From a checkpoint of a small mixture-of-experts model trained on Wikipedia.
Size: 9 layers, vocabulary 16384.
Experts: 96 experts in each of 9 layers, 32 SwiGLU neurons an expert, 6 picks a token, a sigmoid router, a shared expert of 192 neurons.
Training: 545M tokens, 4161 steps.
Below are experts of layer 5 (counted from 0) of a mixture-of-experts language model. Rows are named gate (a neuron's input weights, with its number), up (a neuron's input weights, with its number), down (a neuron's output weights, with its number) and show model dimensions 0-191. Each number is 500 + 40 x the weight over its row's rms, rounded and kept within 0 to 999. Numbers have three digits each.
Before each expert's rows: a language model's description of what the expert responds to. This comes from a sample of Wikipedia text that the model never trained on.

# expert 37
What it handles: Prefixes and hyphens. Word-start prefixes like un, re, dis, inter, sub, plus hyphens, slashes and spaces inside codes, ranges and lists.
gate0:495489511487498422520517501538567517461458421489566552439507479519499520488460430456425485473544441519513509525546472540508493525507509524535536488498491569496519515519499456472408458498476457507427507455480450537531575536505514532459496549428450446496521474522542458545490519512540595519539502559443518540546513505516597514514521451439437580553530529469563508515397451429467515485523466487465480457491478487412503426499527507506482559544527505478512506605497476528465473452476529401479547513448524540515408554509474560479483500517527507460545472515487485579515475468548530512
up0:530566534516483557523555480495538476555462485433480553548480529505541500535434477521461519511451468419462525590499498464513567492503488517502487504511515520477524497585543459517444470517401492546488541488517428513500466443549518503449452514535472533484523540553510513466517482542531510585485504444537582476477550496636474502516507475553452484513529499475552427530392479530478536504526441477535488551525518526462560502490528497499482539404547509512540431515548526549532526481480498459616511517511552486489401506546488448518447477490469454490475515525476479576525456454485520566
down0:511534543530512587539465482541500464490501470519508506495536533578480493556450458508473540502488504528510569554512458461469385513516493541536445548427477615533594504479512546584495432527467504515482535497496456417531514462477467533461469546468475480459463433541496537473476519544529449439494564491541519433470461489482474525581425571476564543467513520461565512509525507542500529464485505466472467460432484490557577555465434488442524600466432483485420513483484478532503505492506443535470466497506536516529481423498476519523544493560484477516492431505450482485459552485510533500

# expert 31
What it handles: Romance word endings. Endings of Spanish, Italian and French words and names, such as Institut(o), Monument(o), Bibliothè(que), Cantab(ria).
gate0:482534531537442541546425492491443570456491482464485529534467477562585559477489590538533401486549475496507515483535540478467499517487600495545473470496555495543554469555518469470449529457483534532550450562526539473491511437446541493483536472512505500564488510520484582432523467494583541452474515443475454548494492489421467570576631547551516493459495502468507527468425442503518467474514529511505483476508534498474474476519482480487428527509529496498517548466503568572585525521525496555508493483481489491519444478535456455457479517504493483471454537484399459497449477548442522486
up0:527536629440470508522485572463532523534465542502503468421554509431512556493558512495611457564520516490486492535486500530510479555508563500574498481533503607521477458516496506476540469535402516480503482468454533492495499494551483502512505477536493544528506477514426544434522488524528569463480487424521483494633549482455468543516549537526546452531519561453513487536453518464518478462481511476482543450577550478523534518552504502482405437468468506508519487443511487521485427511489496494428544477527506493525495526522512586464443526486431515490485585489504420563473481470495520527
down0:545503565539476510521491556459537620517497537480520536494468546509542465536551547503472488505508519515480539502487489485526532486513540406493489442557454504449466530509458510451540534480487430509488459507548518481542546472519612478569584467501525458527546512540440452540488474524531441529499480537469482569456569495500543522507559476483542461481533507499614489507451520573478491500517467507422513448555488437461608427477452565468529479550505519437493534457447443545511548500515438507490492427615499505540462482499543488464503536480530493522463459491455535532548516516558512464

# expert 38
What it handles: Opening parentheses and spaces. Opening parentheses and bare spaces before numbers or asides, such as Lennon (then…, Reach: 78 in (198 cm), table cells.
gate1:479407532482496551512480545520479516556453535476502502533501464473569600502606520450472539508549427527501522528542440502553481509468500500578528528541508342480490595504527544492568462450504517436507518482498454574530506495491425591543473472506493534504567492539545464463465510491527604486520442516459535518514484524558488551479523530488480449453502537475500500456489511504529513507449500477462552489463456523538519524510531534552464537506459531469494531417453491551551401484494516520468497515522422520457510508527507576495531532474536448527498518495515533448560496522499428541
up1:474496550511483437516537526513550558536449553480541463540407518476502535522505490452456527467522490510552487465488490487480561452481484485480569471468498488460452525525525486477429487550521432521481530602575594535481525494547544537512458485511490543488536402525514430495459528530547506517460499450494552516499475508505499495534527502485444441535413430495503539512473421429529531433503486482549501510389485537503440510499446503529589579550495477445504466559470489455532529462463539508448500523520545479429448522551487514498482492537437464557496546568471538543483418554536446522
down1:515522514521521504444507453486512421513483465457502467481534470504478553578438453518485488468494510514515508509496491474508588485492446527487584489476560509476515478492539565476452488572523514446451498559538467499561458483482496469524520546517435478483491562557519428524414425433463484541522464498509480582533476543550457504533568503495540526484523465539451477510523597547573513553398457520472517441574472515529480486477466434497439595468528488451525483504472421589431554496430461468499487480457484500499478509551503541506510587489489537497495540525489517555437499514548438445

# expert 50
What it handles: Nouns after the. Words ending a phrase after the or a preposition, like same, other, next, station, or states, Ohio, before a comma.
gate0:455605414450550472501446517452497528496533587504496538512504496494518529454457533561517489543526537502481468527494561483510481505472528512534524472542472553500497552496488545566510516517545433463516510515538486498550478508497442498480476506495503593571502551565458539550533511473556453399507542471527475463471524526442483557489523480547493556467525494509540464483562477475531443449452481555507494496466459480510512482467517542523541466459448514510509479457475475437509537382506449452494518500548463530534536467552418485524452560487387445466448536375454479534461544449469474439
up0:463554420553529577513487457528460541489528494559458542461538491486533411459493491489479441473547487462532522472482467394520478420474465464492500553443396450577550454564512490524420517518492447511504531444553520563550526472463466462470463523529492476520513556469492519490500525510502509516555534492459498487456538507509436542519508508419540535568487559466486534501500526529457499540451535486474476537528539578430508564532481474496436496441533508460532475507538533540465493487396604451498499520499508513384480542453519480569476491541537539528517475543494507485540532545545530521
down0:532502498514491486540494549500522462506530510492463562466563496462558518490489432545521484485559518491368552472443518545552500496476543538506522471516547507465510521411536474550557534471548526524501455488505481501544426502519447418567468564475462418511428553489518522487524484476561520459464491538478504507439546521470480520518493495459501507391519420485508546546506567499536465415522524510453535393458559489412537528482444538503469497493544490574490438522518464510456439576505514539520482529518448472477504483589511515456513507445498500499540515476555458467517454460430457561

# expert 9
What it handles: List and citation punctuation. Line-initial hyphens in infobox lists, spaces and line breaks in tables, ISBN hyphens, coordinate digits, and short fragments like rev.
gate0:536534404373412470490575565547557498526487443488512525498482436569492465456500468443436447506498445589515522462506542474481486531482449511522603474490569502489457488495533497488580511511518509512492462449505486523533535530509481439437533486536548600484544535485525594494480514549490459527536494487568494472506514443507555471477504541500529515502479490489471513451532526467468485492491470468515495577468466530531404499527472437472526513452564505550480520521505527541528458463492463454544472518495483519470444495531467564515589475563502577565498520555481457532559484542434503462
up0:416465539531542514563510495468559401458556568529501479512511409528546497504509535482484485530474574446484453430471545495500493494565542506459508505488478479497458501454500564505494460494433535487474514430485457476497418425583538562566474484561530464499557508571522428504469544433433502538572490511462429450435455460476532506513519522491459474539511490539472525582434511518481514484450526497537521449476441438563528533506511514495497485494546511485540550482504471486502476537552506490430554507540486537542496542493510463515539540505507447447526471506471509470605498427460543590
down0:531592545567439415472536474437518582513460483527472562507529466489510471458499469594523522512494482497510471448531446454528462426415471582566503490483518485512553516546553547469445452460436587472470446430554520524458489580524495490474438501532497518534544532563520501497524504511555477467475502447506579492518469489443504488555512480561489467438545508504512469570494503440515431563485502578490468512494525391497501443493541495526503522469565484506511463555459475540502476549506482528472508548480506512499447504511517437488544475567477547469494520495488477547460526564564449559

# expert 27
What it handles: Consonant word pieces. Short word pieces like t, it, ot inside foreign names (Elektrik, Pakhtunkhwa), plus decimal points, year prefixes and numbers in infobox and election tables.
gate1:504550479503508497495474545552468487450493487474475567470429408508506536460557460490494587555546529552515468415479496568405533499477502554488454488472614598515454537465505446500469471516551517566492482456501530511513481499466540456595467545490573523502490497510494498553503492556566551483486501462463476523460530546492426531547501550445477546473503507528520476492530528563564502475534480498482409509472484530511542481518512564408486496511491517466519556477429576543506481516437525478510526510465538499464517535531468531456494561528494439574546503473459474479434452592551538497
up1:485504525441532435451447501500540480486505485447548442489573562518494527487460513496529488522568485484514456545446627485459539514563477519474534503440524595486496515504439489510549505435506411522499449472453527521522474530451474525544435436521451486472443512451500437486467478529595494555508473534521489503557520573471508527500511481474533460531444460549593503515526530435493535474474504501483440498487577504577544481576490529490502430517513416465538556524577436483488508535534512472509438524543489436488532449500505516520506456523452596474425459496508558458507488530459514509
down1:520445547497448538508511488480567429468550453477464501493554479455473506535524516425558510546571518542481570530491461520473471532519496515502477487450479470465488530543536483602556451503446487520475512557457566518440488410460456520421507467544515487581554507557459500430479449478526551520544544514526511535544450541496524535523465465485582535470464482529528513460533488465492463441513539537499513525481498619509442486610504561527444481514517455526507484478536483468539540436557564561545468520520482433617526458510474476541517459508489464536454507498493514483513519564552474523

# expert 35
What it handles: Prepositions. Prepositions starting a phrase, usually before the or a name, such as in, of, by, to, during, after.
gate1:457470461450508500489504441523491530574510482431539488606542543553468534474504500443482466512495430532550538485526509552526509452432556570485483522485504486492520474476546476507474593580476503494499421460571515520421526522506539528489463463455507466442532513443495486528446496530616515437450522456603436518517515468440537513456515470468507556488563555425491456534508472527499530510479543500467509500448463550483485514450487584485525544441538466525591501440512551527536519529503495590468572516470561481571570516514543505475501476482554456512536521520459478513463525473491508486
up1:463492536443542561517539472502527470550566421448524559481539460507526544513506494438495576540462395477569522501491526510613465421553521496485459446491615486454516440437548467556487511532546505480547458536549525501489514511542472529552529470531496492437541520491490494491450561545504489534493552479563440467456499520475540492497476488429584587548476558536475476533511496490533476502428501507444521535501433539426553468466440490500518515497494450512578532462483514542539555489518524512526492478482527449557534496539472553445568531470541503539535522551484522501527541460485562502
down1:507508531488464483541511486457466457470518505496420427474510474559532516498523514505482478541502507471584488515530552519488519477554452455513508435581524509569544514550435501451509492488468469498599527470492464558504490576533595457472573476466521532551400474532537521477418505516483528470500418491479496483539519502500488504457485561435519504531446527555529502573503502553498510514495445446492419464562511390509513491535556494499535509502502470566395507495545452485535548486487523553495538492467453475451485477507455497509467479554492474526479381471578518569507508545454460425

# expert 17
What it handles: Surname word pieces. Middle and final pieces of personal surnames, especially Slavic, Nordic and English ones, such as -ović, -sson, Jones, Wilson, Weaver.
gate0:504464511429536444568477488541455467498496474557452509511476480483513533519456451531494516506510459473387548528517526449476491522492490517439480493509463518500497528530500528512436515542539506523456395418542519539449515440520505486489470544502539499538549541479532556524477450464481446527488477461486492529478438452544502434517562470486527493441558492459500519473544440529538526555554546482436429473451521482414418477429567464419475484544416523462472489486430517546439507461411538477485532458467465451532506489459536496517475513519454459588462512430434475412509488535502539471
up0:467413464514485461506436577521486462499529479569415488442526464590525506524441450531470520472494533512518496545447470522454459466558491528522537491511538519526516440632492487518443544506495531440397446553508483512513473469497429544440474498468487493503479496563424548506462533456471416583423494560461442526463435453500516490464519466476538517474469499513564521482535571532531490560584493451505519489476548490549469504569561512457530564555547493490495528453548440494429446519478489483557526499492540508533550505500458500486528485488449507543530491466463503520471447530481488454
down0:505449449457494549395443548497463544511488557524588471548448517580489468471534456495518559468518474512567466500469437545491540471501429431557607501557480475449473462500542515482490502512448430537471510631569451482470445557530531456511484448507489526528486492448522536572578513508503502497537497473437457513555579531476519491517483463486521516471468458500522468484535462487503484507498466493508577487495478496521514485479530509523413535495468469564514489465520455431516495481533459500483469598562491495486540496544479456467531488537440513503573474542596542498513543534464564522

# expert 44
What it handles: Parentheses before numbers. Bare spaces and opening parentheses before numbers in tables and measurements, such as (2.0 mi), (1847), | 5.
gate1:535503442410487525482524523523479437462483510560587549491436475469510486541464404549497476447525501504513473457492517537372507541493428509528505465521466539507499559466445481544461479451607475446551460538490489505477459489474577499509484519485421552510516519491476494458515464557431488522455512517573526488531603530536543442525561523527446459472494486510510525573532535447505585521596468536471482456494469498557439523493516508490450475522526452501501485498473517536505505527497479461548468613506541530508510529493525503444454556447495540492515482496474469520508486590575560509
up1:490552461462470550491492451517476470430542486582503534565421501434450547562501472460515471503556474490556532499501587514447517511445487512510486539532489543475504534500517500541479545555528456495534478537519507483472502426517540431487507512571429508410497497453468535467498501528457483539423524529416504483531552515511505474523556582492510486517490476464461540503488511467417540560594512515502401520512451489662499537388452449483462475544487422504561502474527559512499526539474505529535498554442499550505459520534511494477469512461513497505479540433447525488504500519482520486
down1:540446537504564422554475488458394448578497498508566502435540516519466543492502549529447490523530487527518561551457402445520507520511561459547520464484469493480506518518534446519563498510532531518486528487503534509501460472530469497456429453497482550440487514539512463509526410539412456487523499483498564495415498573504477485495497423536447437422456490472561476520503471518483531509562506517492449394556552490504471495481537487513489510562481459566519478517474530539535436481408420461519499443413576506511524453539499470520455506515494525518506489518559448460554492533480459504

# expert 26
What it handles: Year prefixes. First three digits of years in dates and ranges, such as 201, 199, 193, in lists, tables and birth dates.
gate1:522472531508551434475544416504533567538527509489475579471530507525487485477544512492556522482491526490496540465521520560432525513451435554465491494541514493451485587519445471619446486526496439534543503513518626569523477475442489445527444482520468537478503485507500512542451505547533423451500509466463538579541380501430448574489507470561536528493510461537492482467485465537549550483542525443495496512528513545480469495520465542460525491495421498549532458450460452512435505464496588484508480515503447530526511503506471550457531521564484472449437541451512510482524477488544584529
up1:484500496437443521502500497499476568506512454482426462499569500516389505552546535516436498469468525526542509539500448485444488514479513516480570602509541531452412505424461440478515481490492554516468471425532431452451481493462483546537559535498474495503490481537492421402481491536524527509418462528489559460543475542507480509613538510539462495478449462520476467500464566574525529551524499552480464540465623497508444477536440520542501547534492572513435497437553453473492487507479487518510553515489543444443461512500458523551524448511468485478473459464540473482509522527535463517
down1:539518533486496487514472516521533497467628486496484513494507481557439498563538559517494519462493468535442505564423529465500447450504603471496420492534527487507529574463526560516522485541454501514485552549553514512508426502510554451481501459455477507476504528475478460511509446451523479461554468523529481543430464433522542506500466446528476549563530524511505488518477509497532446554547530468511556499519404560473484597463490547482427518460532591473526440510471498533474510467528495513470446532430494494537519428583546499376499557454551506474513469507470469470485495569439550501

# expert 1
What it handles: Lowercase word-initial pieces. First piece of a lowercase word split into parts, usually after "the" or "a", such as sl(ate), stri(pes), w(oven).
gate0:513540500497518523469435506534479473548484521548535525468498498492525466543490453481429473515471561490454422472473474501510592542434538524522419522521482501513576454483467469499455479505510540543445498497436466523535550607522458494525501617544512481528464476507558582496506440540514551550481488523495509545546478351511546574465524439555505495495495464530524459540519444444533527509550508515530538481520461509491488500476500419504452518511511495481568459495557484469600450471426433587499566507431484473482499463514548530494448535514514525517522548510532511565533522445536516491
up0:487408483493558528502499491493529527500509484524537551456521560452473496548493480507512501600435547513532499497525531447473625488444567547498429525485435523506537457528490497470451518563466514536508500533487509490543516539486514446450458505517515483527500420571505455518465519477454492529506510546498489494514575435466512500452495484545519487513494532484494424445533447508477474503585467517548509453437469413559477459518508429480485480501615498600565468461458452522526459485477487505485545477573474538492475434448538536368445507429521553491471520498539521521501565496541486501
down0:422524527469452528497510561493540536556459537541490475466455508467496540536509519493506503527512515536522474569469516466547554551458508539570515532523480500499479478495508509515535481526525444487474497560504463532470445501466516476411526543486502498474461503585560435524493509500507498608546576463458518555499477452495524529510400522504601496560523480510496515489513487417512542504524506524498451499410510481573479497521539473524395467585538449518473515559571455452561504453469551449467489601505421488548451515403564534485514541513486526486522447469472546500490429527458537465

# expert 13
What it handles: Title word pieces. Word pieces and words inside titles of shows, songs and events, plus table line ends, such as Sh(ow), G(ive)aways, Writ(e).
gate0:540496463493490557463576485491519438469459514474518588532501466531596485463477508585435569511499437534462466507566532566533525532473524584458505406500508445474486603469416468550478503516438577512522528500541509522502499508435514475560500498486469507498476488435572586462495490468469532458529504499455431458453429607526500501505573475477494495551511465432460456478494467536518437512468523522479487493450496499501489530492531452488489542530487510509512552509553525459526531488502420485489522478488419452526509460512415495543536534490522524447496518496520474612493453556478527526
up0:492513478565479538491481533473473508580493494536532504585508564481475592528473472538501548443543427446487456520449483456522494477497580462429571480463450491470507527541510422456493495504435445557426470476531476540485521462535536543466518400500504504471492514548482489531482510535442522500481485534497541464443556554453518496442471479532539488486459513496544513483415485531488487475482492577501477459568414555450520425525543549526511491553409483457512475480539494549435493540519558562473436506501446550443514428506489506556446464506506486507529515502463508468612549501555543507
down0:564515487572445505487544478506464516466498516471495453517493578560496519534488493612577555554495482465459523426463504524625513556555523434527576495520503531485413476519443552479538495540567527466552474487513477518577527514554447525445520448484495472501473493540431521558516529550449410447501453501456530430476417485538477441508513466508476538505464540473454561490572498438543457543525491524504553512437442487479521465528545539486543492518487471497534453507534502435552524567541547495468440454526507546563567436465474491470497493506523496477520459485483456478496509507494512465

# expert 59
What it handles: Spaces before numbers. Bare space tokens just before numbers in table cells, dates and coordinates, such as before 22, 2026, or 51.18.
gate0:552458526508556587494503478513471479511512482415496450558521417491529482497456457518523521481486511498436453457545476440534483466454455473439512399486481458472457566527522494539487497544504468514488443526519497501455443465463478488540573473555453534478512540543519456445587457503483589470545534540502526514440496530469551549579540573521458526464543525519478522590475474532469517516509492542466464427523519514533491546454551440459512479567540494504559557416497499515494517498535538457470449530519513522542477519474577557543479520544570623546489521470547547475552504537522510521
up0:593439443552520558466455530513425483557417411499540523492449509466468436498423499580518478533465491473499527536561523488520435535475452489490495464508521506504521514464519533448491619470501503435405550523473483474526534447475416477509458564437505454570439504514471570579489431536479560558500475496462506487582413499481566429489486556524530471559523475507542509519488469524452530484433536490481459492453536511566488517479473496560485473522447525556518478481546538516555492497512473511468476472477507559495435484494547479539518523471515484548474500508518532481544514495510551432
down0:469532451458479542518447490508458467479484537515475509562465539458458531561492512518485500549547471500514513505530484425445471444496495519500476444499479511477447441513464476365501496486523553492529531437485427527473501592541593445556471532518544505466539406478406484524571516475509507469474480495430507508526539539510453485468512484479575515496363419496498532550477480479445513525484538507511483514507507520504445480546449550507485458549503492505567498515518451527434428466466467485517483493454538389481472490457395451492572450477514543499507500574459491457489477495470489481

# expert 33
What it handles: Abstract noun endings. Word endings and nouns of abstract or institutional meaning such as -ation, -ment, -ity, protection, management, Security, Research, often before of or in.
gate1:508507372473548496514555564503586551507499442567514475452456496520475526522533502489540471552493567508475450430587442522493526459484496570504458533446555491421487494514516566439478463500538405487521504534470556516504538436478525521515511499528520497506434491481496531522468471521518446513464495536563544503488540568592431448448526452507490561460486501560500526554520465521478562487531532524545535544532549522588471474526479466471538487547508570435487522492446488492518533470451524472501481541543474482535494486486523561534551442547553418517485570416485457570512477508490534480
up1:509456560481541564505532547565445540542465523461410500569467586488497563525488490538513486473466473501484493513481562505499532413475434469504459489503547493429473514506563515464514497527518478500586585446565551467461480492489571525447469519497512508434522490484457533490567432399556488485490530586525496450496552484521441479504508480536544499562571590519491482505474548514485521505593514518437422529482511575544463489541489473430463514452485496535485480429484559472458517457557551434498542504524520528539505508591476464481552452504511523503539531445514487486484466494493552495
down1:537469433476511506498592509567551463549445470508421519469487497529462516436510498493470541532486510489531522476511595499568551487473514451445543471580426454475461532515461475564546553547536472475536534503506447556506551507496458508555515520464473494500465501522532441515486510495487491503584535517462499445516538461555512499524433487548488496557500489494459489599521641479474516512537426517512454544476521510439570488451520540485524430544490530581441472549456503493447469449473544393489538484546518576525499486424498451502450505474532505492502511496514533485517507420508435467

# expert 12
What it handles: Abbreviations and odd fragments. Abbreviation and word-start pieces like St (street, Stinson), .S, c, No, Mc, plus byte-order marks, table separator rows, stray word fragments.
gate2:453434543527546466464511519455492478497471513513527486498559525530592488494475489464487442540486483425445542472534451513456466522497545522515462461544483524581567474473573587567528523512435520501472464461412501462514524560473531535506506539581533514494491517578510536443504476552483470494500470496536476540604543473577498477495631536510491539473504563483477478504520454514509507524510491469545507486518491525515438560550518515473530535452547492448465540506547484563539504509553429584465497490539545464475457510573461570543479409454504499507491533510565463458506522515560580467
up2:476510539527526597453465464474471465524493484543556548523579582565547505413495500535508524442472492416495459522539495531583473584553478423433430519511489502547538506508505510431483515441456552495507447486459500510442468550466562462488484479549493512581432547544437518457618468566558426524560503478440498523577477447466515482519532481548477483482503556434449418523526539486484504546492505495492522523496467507522491517514534491495500477499435522510475513414494521518496501523525421496451481511484508493480467503463559474535502445469501463530482583516459523516555505517448541533
down2:429510551539532555496489554429449527487509542513445483506493577460486545439463481464460463511513487487474564550511517522485451483544459505499437471479493569565545507440454484517486522485572574500457449487477512503570456491465452524495507524512573525555386536516510466538395509546492529510506505467436458510463600528530469553548488480557493495512550446523497581518501466508481428505447495474519518519472529417557453566448481503468509509505494496546432535572458432513494487580503482474489431556468513421465539470533476533547441460454480503466444491497515494546486517557534457514

# expert 45
What it handles: Word-initial prefixes. Opening pieces of split words, especially prefixes such as dis, un, con, re and stems like struct, ster, eat before -ing or -ed.
gate1:482460453457474471478519535560498467518513496502455513481475513496570520470436454467514530532525470430461514456531462578528471554553516557473515478513533449394561524459485482561488479437495398556490521479422543513567450430509515518525457535538528421486443480527549435496470512552454478460565528539495511544507476512541488429526491543493441477523539449477533511463491452509500527452433512561429575516594503500451514475470501564520534515527495492533525508464518603526487516516532485476499492438483486454473510359495510534530465468529484524476564513562577532491459472491541516492
up1:519482540589426493481466508448495521567522496554506446516559538554462482506547508494516558506451553559479531527539504467507509394404497465503506520569528469483552463511442540404476465477518529505516474579457549488479538536503485459488519499515434537416568463520407527523515465447503570499474509502458413455528480519468471505474456509537555528491510503490435529462547484495480572532505576443474480516498493538536571509521538481472474530459495453474498479558499530455496516503451422526539510440516549562445508499464506488426582533446468476529513393546497453502491443542512519483
down1:526505499534597498558527522467512524542544552501539530440510510493538553517498498499509540475519527470477521472518479502527531494508555499489557514445487504443558505529457544425587468482528552525480524484540519466531495496522507459494516438554521534495501483552482527402474560485411427460522504482540431468520470473511498512434560480374514532517543530526488522460569478524537443564512505500475506514506531463461456540524480515542499520431415432510469487539542512492500479455544441569424517420431505523481475404552463420452526481458596546538439485481479464456576497471462510486

# expert 32
What it handles: Prepositions after nouns. Prepositions such as of, in, for, during, after that link a noun or clause to a following phrase.
gate1:510540468462515484518526556471521486561457526580373496469570531545520428433434484417492484506455506475519531540514582499460505486502477544544388483517510453506510463492512486470445524507500491519497434477529537516482448435499488534567453497492476515416483546510406541487478500497538527517535525514452463498513568442469474517560478472506564527596532447448464497455520514498565448555482521435467461550491524567486499479531481526482452477519446487482461471494529538468465512457451488523431534499553467509557517556465413505510562458453478517541489576506533504471432410498489515525
up1:546504431480472429549537565588525455472580549531492445489577504568573426443416461448457515513461454430514450509503509543510470489436432480552385494542560439441527480516539528445460492480523509471475503536519569515527470418509507514545503452536475527462545496519462513535458519490523523519510544505512481576505521482468561513534499463457521542466494556500480521476547444481600487486490546481432547491524529521554509505545539498471514427561496495512521525524551522481501478469419509519473572514543523510491505553484506549514520440470496462505492584457485467423493491469427512489
down1:527512450496533511487585519455546533461498537492450478470480498517558500474509495463471507463540513522592502481470518493485465550522496442456446440503500463481462524499543517358367549440521522460418518493507514514556479514485464465425533475497473495547505521538462479529489527535491537498460476561527453513455523470474435421544502537573483473473496576527461485527526482534475478466525491444481458550509472426536513507514549381421494481471498524582492554511488466542528464526491482472541508474526415453485415452540462487561436477519487503449480522507576471518534493493535531410